{"hidden_size": 384, "d_expert": 336, "moe_layers": [1, 2, 3, 4, 5, 6, 7], "router_score": "softmax", "normalize_top_k": false, "vocab_size": 8192, "tie_word_embeddings": false, "learning_rate": 0.00381, "beta2": 0.99, "max_grad_norm": 0.5, "max_seq_len": 1024}
Below are experts of layer 3 (counted from 0) of a mixture-of-experts language model. Rows are named router (the router's row for the expert) and show model dimensions 144-191. Each number is 128 + 32 x the weight over its row's rms, rounded and kept within 0 to 255. Numbers have three digits each.
After each expert's rows: a language model's description of what the expert responds to. This comes from a sample of Wikipedia text that the model never trained on.

# expert 1
router:104127114167132156118139111119148063104129110113098077123109138109130130121101161146146186194137131145097122088147093169204170058163076137126131
Word-internal pieces right after a capital or consonant start, as in D-ri-p, Comp-et-itors, Int-el-lectual, plus some whole words.

# expert 5
router:092100150186151158088178146104158167107169165156133087152118112119114124142212084092187126144129122136085149126092141099122141140126098089152183
Pieces inside proper names and words, especially r, ec, Mar, Tr, as in Val-ec, Liber-ec, Sar-r, Tro-tt.

# expert 7
router:137125142124146166120108108108163097146087104100132120120110153162138067098190090141191076094156119123111128130143146130157194117134096131113080
Standalone space tokens before numbers in dates, tables and citations, as in Born: April 18, 1999, plus currency and degree signs.

# expert 10
router:128145051116169114084141088091154116112147096151145154141116072130132155107082093121139124140113151120087121098153195135158181200159128135107123
Digits and number words in score tables and counts, such as one, two, 10, plus the piece am in seaman, seamstress.

# expert 3
router:138123076107102123054079199146148168127134136206119105132136151110121126155133120125106145087113113106177163165108114142114135124110171137169143
Inner syllables of foreign or unusual proper names, such as Hipp-od-rome, Hett-em-a, Lobs-ang, plus capital K starting names.

# expert 8
router:172130157109115150137073140145142133090134160123146078163137106099150220119110091147097142158140128117118106127127099146145169103110126114101173
Function words of, and, to, in, for, with linking noun phrases in running prose, as in sphere of influence.

# expert 4
router:091136163078111049198131087151099122161143163129134095138137146104135062107104129163129123120146147114122123121126148109165053209108186118113125
Pieces in sports results tables and team stats, like country-code capitals and freestyle, plus prepositions at and the in prose.

# expert 6
router:119128122121105163155132130163151114149109134134118167121138217150097158140113112140088173087121120125156157141123167141125077145130211163158114
Letter t in web domains such as .tw or a.e.t., plus word-initial pieces like c, dis, ex, north in prose.

# expert 11
router:127120090128134094173152062080125163151101126142147187113147135123149143128157149091111092157131128116140124116121141159147173052137188120194086
Pieces in longer Latinate words, notably re in increased, decrease, acre, plus ations, ption, and words be, well, career.

# expert 9
router:112107100167144157166134178203125085132142072127109097125097117139131086132114143117168203103117126130187130126120103095084097153094122143146084
Suffix-like pieces ing, es, ed, s completing words, as in b-es-poke, b-es-iege, sprinkl-ings, plus sentence openers However, As.

# expert 0
router:175121134090124088080103139155024154174101113100112176115141113156110119107143116146083096185138135149066105162167104154062053150104076116103151
Commas, table pipes, colons and dashes separating items in lists, tables and appositions, e.g. a comma after a role name or a date.

# expert 2
router:145151186155105122185165128065091158104112140115147159122129157134140127151123218113118061076145114131146105139119099124047088185141129119120129
Periods, line breaks and table-row ends closing a sentence, list item or row, often before headings or new paragraphs in album entries.